config.yaml
d_expert: 96
positions: "rope"
init_std_down: 0.0061
Below are experts of layer 3 (counted from 0) of a mixture-of-experts language model. Rows are named router (the router's row for the expert) and show model dimensions 0-127. Each number is 128 + 32 x the weight over its row's rms, rounded and kept within 0 to 255.
Before each expert's rows: a language model's description of what the expert responds to. This comes from a sample of Wikipedia text that the model never trained on.

# expert 23
Description: Coordinating words and infinitive "to", such as and, or, but, not, also, then, later, than, linking clauses and list items.
router [198 121 130 126 113 113 107 191 154 118  90 166 162 133 173 125 115 139 165 175 184 179 143 196 132 135 117 131 131  98 122 122 161 129 101 138 134 139  99 145 134  66 115 163 131 163 100 125  67 175 120  68 117 200 140  62  89  82 171  85 155 122 132 147  95 100 169 183 160 162 172 125 127  85 167 121 104 133 166 134 138 149 122 130 133 113 132 109 135 108 165 123 119 135 160 155 107 136 176 130 159  85 165 176 196 148 160 100 123 133 160 131  84 107  74 124 110  95 128  95 190 146 102 136 100 157  43 145]

# expert 0
Description: First pieces of names and words after a space, plus sentence-initial pronouns, such as Ed, Sam, cat(ches), She, It.
router [150 130 178 130 106 164  97 138 150 107  94 139 109 140 239  97 148 147 122 202 170 127 168 155 117 113 190 103 144 134 107 178 121 109  80 232 120 127  98 130 170  79  55 162 152 140 104 123 109 128 129 107  85 100 146 108 109 123 166  85  86  92  93 127 149 146 138 147 115 139 158 124 142 112 152 133 141 146 133 164  86 131 134 107 106 132 135  96 162 100 152 151  95 115 159  98  45  67 136 139  99 109 144 144 156 110 179 114 138 137 140 151  91  89 120 156 151 124 148 115 148  84 137  50 162 194 115 109]

# expert 29
Description: Month names, unit abbreviations like km, ft, mi in coordinates, and word-initial pieces such as free, Rec, dry.
router [170 137 184 131 113 198  96 103 136  97  66 128 123 137 202  90 109 168 108 192 147 138 168 140 122 116 173  86 160 130  94 165 131  89  86 200 130 130 143 132 139 101 116 149 149 127  75 130 109 152 109  98  65  92 145 122  93 116 155  83  84  95  81 114 182 146  67 104 107 143 159 106 146  82 162 136 128 158 155 155  74 121 137 135  88 156 127  85 163 112 139 169 111 121 168 102  65 106 106 163  75 117 159 130 166 148 139 125 134 141 123 154 108 101 147 139 146 116 148 118 151  72 127  51 150 198  98 125]

# expert 25
Description: Short lowercase word-initial pieces after a or the, such as x, cl, la, ri, starting xylophone, richness.
router [160 132 155 127 110 165  96 153 124 103  97 136 107 153 209  87 108 116 115 219 159 149 181 162 120 112 197 125 155 126 134 166 128  98  83 223 134 139  93 160 174 106  87 193 151 148  84 110 107 168 105 120 104 115 158 119 116 120 146  95  94  54  90 126 152 184 118 168 135 138 166  87 146  75 147 134 139 146 145 166  92 134 135 122 108 144 129  80 176 105 137 158  90 126 165 112  72  72 129 148  96  99 152 155 169 133 145 105 126 141 111 161 132 112 112 144 123 119 142 105 136  81 134  53 163 169  98 117]

# expert 9
Description: Function words like that, which, who, and quantifiers or ordinals like first, one, two, other, only.
router [152 195  39 125 120 139 103 156 109  99 154 160  85 140 161  71  57 179 102 116 189 137  99 127 142 134 142 130 177 150 147 124 141  84 170 182 150 128 123 138 123 130  59 168 125 153 133 137 133 176 111 109 148  70 135  97 127 145 147 192 116 126 122 119 108 130 106 140 148 156 137  99 174 129 155  75 144 172 109 131 101 110 177 116 101 212 163  84 145 149 152 143 111  99 136  92 173 110 101 109 135  32 186 105 135 131 151  98 129 123 159 129 125  84  92 186 125  89 121  98 112 109 165 136 100 165  97 123]

# expert 28
Description: Name particles and middle pieces of personal and Romance names in casts and rosters, such as de, di, El, Al, -ić.
router [161 132 173 123 108 168 117 114 148 102 137 139 117 145 216  98 154 153 141 221 151 130 198 159 116 111 169  92 150 128  95 171 137  80  56 211 129 132  87 149 176  92 111 158 142 137  70 136 101 152 131 122  93 104 131  95 115 127 140  69  92  91 101 117 130 138 137 175 114 134 166 126 137  89 163 137 125 150 131 161  93 126 155 113 111 126 144 107 183  89 157 148  99 140 168  97  39  61 139 138 105 108 155 129 161 108 159 119 141 145 137 149 125 115 115 147 149 112 151 113 147  72 147  43 168 149 109 101]

# expert 1
Description: Capitalized proper nouns and word openings, especially first names and countries, such as David, France, Romania, plus odd word-middle pieces.
router [144 127 178 139  95 169 103 132 177 103 123 144 104 147 213  89 133 133  99 218 170 136 210 164 118 123 185 104 145 120 103 158  98 127  68 217 118 135  87 158 188  96  89 185 150 129  85 140  94 137 108 123  90 117 169 122 119 122 142  92  85  61  88 121 167 148 129 158 136 146 159 114 140  81 142 144 128 147 145 163  79 144 148 122 113 147 128  75 164  93 148 166  91 119 161  98  94  67 114 156  96 109 121 125 156 122 153 110 140 146 136 149 114 109 103 160 146 113 157 114 151  86 145  65 160 155 111 129]

# expert 38
Description: Last piece of a word, usually a vowel or short ending such as e, o, us, ix, in Latin species names and rare words.
router [156 110 140 156  99 144  79 209 127 112 168 159 119 117 122 100  96  84 134 175 169 135 134 129  95  54 156 137 143 124  98 113 153 138 100 165 155 138 141 145 175 112  77 143 146 120 196 157 108 189 119 119 158 148 134 134 101 118 171 155 118  58 100  79 120 132 181 143  88 163 149 108 151 177 110  96 199 156 134 124 117 146 143 152  99 163  82 139 115 103 138 153 107 149 186  86 135 132 117  71  77 106 175  95 126 143 151  90 122 161 149 183 120  73 155 151 108  85 138 142 162  56 101 127 199 145 102 131]

# expert 4
Description: Line-initial dashes, bullets and pipes that open list items, infobox fields or table rows, plus "age" in birth dates and "Preceded".
router [161 119 147 153 126 124  97 152 131  91 105 148 153 125 172  96 114 109  96 112  84 118 121 159 121  98 201 147 156 170 116 126 138  83 115 143  84 104 147 128 190 155 120 104 139 106 168 160 135 115 186 104 104  69 141 103 118 141 123 102  83 126 125 132 113 130 109 115 133 162 167 173 134  38 169 122  99 138 180 111  79  99 170  64 175 109 105  99  64 108 194 165 103 164 164  89  82 126 153 118  94 117 171 114 125 188 131 131 112 187 138 166  45 127 141 126 137  70 134 121 100 114 159 140 152 173  68 141]

# expert 16
Description: Single capitals and capital pairs in acronyms, country codes and coordinates, such as U.S., NY, CRO, BCS, W.
router [140 138 156 124 129 140 108  87 141  73  61  99 126 181 194  94 101 106 128 165 151 158 185 173 105 104 116  80 162  93 106 141 124 131  50 187  96 128 112 161 137  70 151 186 137 138 103 126 168 169 124 142 137 103 132 132  89 119 138 127  86 142 118 102 181  94 132 159 124 175 117 122 148 183 152 135  61 144 136 155 172 139 159 108 133 128 108 169 105  76 123 138  60 119 231 103  77 110  98 108  88 112 157 112 141 143 127 117 119 168 107 168 171 139  66 138 137 129 130  95 117  66 165 123 131 120 104 125]

# expert 13
Description: Colons after infobox field labels, semicolons, degree signs and slashes in coordinates, plus symbols like +, −, $.
router [100 118 126 184 126 184 113 180  96  88 112 120  95 115 177 102 155  92 102 153 123 131 130 192 104 117  95  53 154 107 122 150 111 126 120  91  84 208  55  92 102 137 128 105 169 136  79 196 125 122 112 137 111 138 152 149 123 142 191  94 115  88 124 110 139 105 131  96 178  76 184 168 132 155  85 108 150 167 140 200  85 145 101 133 131 163 132 130 150  97 106 124 136 131 196 120 143  96 116 152 148 133 142 129 123  97 170 122 150 109 152 134 123 111 103 174 107 140 169 127 215  78 103  82 140 150  82  98]

# expert 24
Description: Opening parentheses and quotation marks before titles, quotes, birth years or abbreviations, plus prime marks, braces and dollar signs.
router [157 211 138 129 105 203 151 101 111 115  71 184 101 151 162 109 150 106 103 179  87 142 127 128 109 154 143 104 120 153 108 176 122  86  96 115 117 140  88 133 167  89  84 181 113 136 130 118  85  77  93 144 141 114 179 125  81 112 159 123  56 147 128  73 100 128 136 154 112 144 118 109 174 140 136 167 172 158  76 167 135 118 148 100 112 132 106  81 144  94 101 165  87 129 178 142 116 139 106  95 124  88 123 134 194 120 138 139 184 152 135 211 109  57  74 145 150 114 153  89 124 135 157  81 163 110 136 113]

# expert 35
Description: Month names after on or in dates, like June, October, plus inner word pieces such as -ing in falling, aging.
router [169 139 180 106 108 171  76 104 169 121 112 142  87 148 172 105 116 198 108 185 156 135 213 143 119 105 175 132 159  96 125 177 145  89  78 169 148 125 122 133 188 124  70 183 165 132  99 147 116 121  97 134 114 148  92 160 114 134 142 102 104  81 104 177 126  72 103 119 143 137 153 156 124 135 175 151 125 161 129 173  90 136 120 116 107 130 128  97 164  75 149 173  92 112 151 104 100  45 147 145  84 110 145  77 169 140 200 108 117 157 143 139 110 144 108 162 163 106 158 122 132  90 153  59 128 147  96 107]

# expert 18
Description: Consonant–vowel syllable pieces in the middle of names and words, such as hen in Allegheny, tar in Uttarakhand, man, ton, son.
router [167 110 142 170  96 126 144 153 117 114  77 153 125 137 162 134  95  82  88 140  78 130 161  97 103 125 111  87 154 112 152 208 165 184  96 152 145 137 123 101 162  87 122 156 177  91 103 160  75 155 146 115 117 125 133  92 113 172 157 109  93 126 103 130 140 171 172 109 125 154 171 177 152 137 167 108 119 136 135 147 100 101 161 111  88 173 125 108 175 104 162 151 147 133 108  73 169  92  94 136  52 104 100 146 153 102  79  96 143 169 172 131 129 111 112 232 184 133 151  87  78 120 159 146 174  81 121 102]

# expert 7
Description: Capitalized fragments that begin names or words, like Mac, Mc, S, Ch, Doug, plus stand-alone "part", release dates and "Jr".
router [151 131 173 120  99 159  94 120 153  98 126 131  94 145 250  87 149 110 142 213 154 131 204 170 113 120 178  97 154 130 115 155 135  91  47 223 138 113  90 159 164  85 102 172 153 136 112 134 105 155 110  98 102 125 150 133 112 128 154 101  86  80  83 120 169 134 106 158 128 118 160 119 135  88 154 122 133 145 135 156  99 157 136 130 102 137 141 113 158 107 129 162  82 129 182  94  76  76 115 132  96  96 150 120 161 130 164 124 136 150 151 151 101 108  99 168 168 113 152 120 146  97 134  87 176 180 108 106]

# expert 12
Description: Consonant-cluster subword pieces inside common English words, such as pt in intercept, ist in Jahwist, ort in export, ss.
router [141 178 198 149  71 104 130 129 123 103  78 167  33 149 124 108 142 196  94 141 198 182  77 122 116  77 177 130 176 174 161 177 133  91  78 181 111 134 143 175 110 110  39 103 160 157 130 120 136 154 127 132 100 138 104 122 139 109 113 114 114 103 129  98 117 139  93 148 116 156 174 125 150 129 182 150 119 139 125 165 158 136 167 140 142  52  97 117  96 125 157 161 126 143 106 133 150 161 122 100 175 123 106 162 158 136 120  92  62 119 143 157  69 120  69 137 165 116 142 122 104 119 142 147 108 116 125  96]

# expert 46
Description: Consonant–vowel pieces inside words, especially Latinate ones, such as ti in constitutions and retaliation, igi in Religious, ca in dedication.
router [125 129 109 135 100 187 134  82 147  79 132 157 138 147 139 128 109 124 160 119  75 160 171 187  87 121 119 153 144 178 127 167 115 157 111 125 114 149 108 119 194 120 146 163 132 172 128 164  72  81 107  98 116 142  97 157  86 122 100 143 106  89  88 166 100 114 192 141 138 201 198 123 106 132 125 118 149 209 174 179 112 166 169 105 154 121 187  84 126 138 145  88  88 125 130 130 107 123 131 135 148  92 101 128 154 109  95 118 110 121 101 119  90 161  83 102 106 124 198 103 113 126  90 147 168 235 113 123]

# expert 14
Description: Single letters or short pieces inside a word, often a foreign name, as in Moder-n, ima-m, Kra-k-ów, Sver-d-lovsk.
router [133  70 127 166 135 243  91 128 120  99 133 167  97 218 172 133 156 139 157 166  97 138 163 137  69 114 123 122 137 194 135 155 155 176 104 106 147 131 157 137 136 123  74 205 133 180 128 106 158 151 146 123  95 120  96 153  64 116 124 148 119 150 110 113 133 112 144 173 186 102 124 134 142 103 160 160 119 133 128 142  99 112 170  90 142 167  85  42 102  77 124 180 130 142 129 140 136 113  65 139 138 119 147 158 124 168 107 119 112 140 145 204  98 130 169 114 183 137 152 129 127  91 153 132 117 114 109 163]

# expert 40
Description: Syllable pieces inside transliterated Korean, Chinese, Thai and other foreign words, such as ng, gu, ang, kh, ä.
router [167 138 154 129  97 147  96 165 174  98 102 141  96 144 185  93 132 134 132 206 173 112 158 138 116 113 177 146 142 144  71 132 165 123  42 209 129 120  90 157 177 103  66 125 156 151  62 115 125 109  57 107 101 134 129 138 109 120 167  71  89  79  86 148  83 116  83 184 129 145 165 131 149  96 170 128 154 149 163 147 113 112 118 120  77 139  89 118 151 117 145 147  87 132 163  84  88  92 140 114  97 110 123 150 143  99 155 123 146 141 140 158 109  79 134 123 144  97 157 116 148 101 146  69 192 162  95 119]

# expert 31
Description: "by" after signed, preceded or written, naming authors or makers, plus first names and titles like John, Robert, President.
router [152  62 150 115 100 129 161 123 187 102  95 134 103 135 185  85 131  89 139 128 190 141 133 123  84 128 116 127 119 166  73 170 110 143  95 119 153 139 128 154 203 119  76 167 188 118  87 146 151 168 122  91 148 113 178 149 102 112 163  87 104 151  97 105 138  97 149 188 128 155 168 164 158 115 108  89  34 147 127 157 109 161 140 120 103 127  74 143 149 102 105 160 151 108 138  68 163 120 157 107 143 107 159 158 148 126  94 144 113 168 122 166 105 144  91 107 159 114 123 111 135  87 176 129  56 126 125  40]

# expert 15
Description: Adjectives and noun pieces after a or of, like Spanish, French, military, male, school, plus word-final pieces like -um and mar-.
router [168 136 169 124  96 195 100 164 129 100 140 145  96 147 233  86 126 120 132 216 143 132 165 152 105 105 170  83 142 136 102 164 131  91  78 216 137 140 106 193 181 110 105 156 144 148 101 129 102 155  97 113  83  88 152 120 110 119 130  69  85 114  97 114 160 131 117 163 124 131 158 123 140  85 132 113 144 151 142 157  85 133 147 119 114 156 109  64 202  87 140 151 111 131 176 107  94  85 118 150 108 103 144 149 156 125 131 125 139 141 128 161  97  96  92 145 152 127 155 119 129  74 175  63 158 173 109 125]

# expert 20
Description: Articles and possessive determiners before noun phrases, often after prepositions: the, a, an, his, their, its.
router [111  99 111 186 156 174 182 140  96  63  71 135  54 139 174  45  96 152 115 136 179 147 116 136 113 123 123 161 156 174 100 171 142 133 158 137 139 155 166 137 100  98 112  99 162 141 191 139  94 138 183  95  97 188  98 110  90 145 139 132 142 137 122 144 121 146 194 147 110 117 155 149 192 111 175 127 127 136 170 139 160  98 172  97 127 165 122 152  89 110 124 147 116 139 165  78  93 117 170 153  88  72 163 120 126  94 147 142 122 148 119 117 126  83  85 117 127 118 228  93 131 115 174 119 141  85 127 121]

# expert 30
Description: Opening lowercase or capitalized fragment of a longer word after the, a or to, such as repl in replacing, st in stained, cl.
router [167 211 154 149 119  87 115 148  98 125  67 151  97 150 142  55 118 146  83 139 131 127 194 119 161  87 167 123 143 120 105 158 109  75 106 183 101 107 105 153 148  55  90 107 149 166 113  77 105 136 170  93 103 164 143 117 140 142 136 113  56 150  86 124 149 136 100 108 119  80 186  97 148  95  94 128 139 134 125 186 136 100 115 102 101 116 119 185 109 129  95 167  88  96 153  91 151 106 141 119  56  90 177 144 166 146 126 124 109 158 127 157 103 170 107 146 138  75 130 114 156 118 120  55 189 120 133 135]

# expert 6
Description: First capitalized piece of a longer proper name or word, such as Min in Minneapolis, Dor in Dorset, Gar in Gardner.
router [118 122 130  96 106 113 110 122 153 114  70 102 116 155 163  88 136 113 172 176 105 126 153 192 117 104 150  81 141 127 149 189  76 132  67 165  69 101  72 122 124 146 119 119 138 164 105 166  95  83 104 130 128  70 159 107 116 158 116 104  45 127 135 154 151 121 151 137 111 161 234 129 148  82 113 140 132 145 127 182 113 131 126 156 104 165  96 100 102  67 133 149  95 151 129  76  88 191 119 147 127 125 169 157 167 131 152 135 105 114 121 202  97 139 117 149 168 136 165 112 174 103 174  83 178 134  98 132]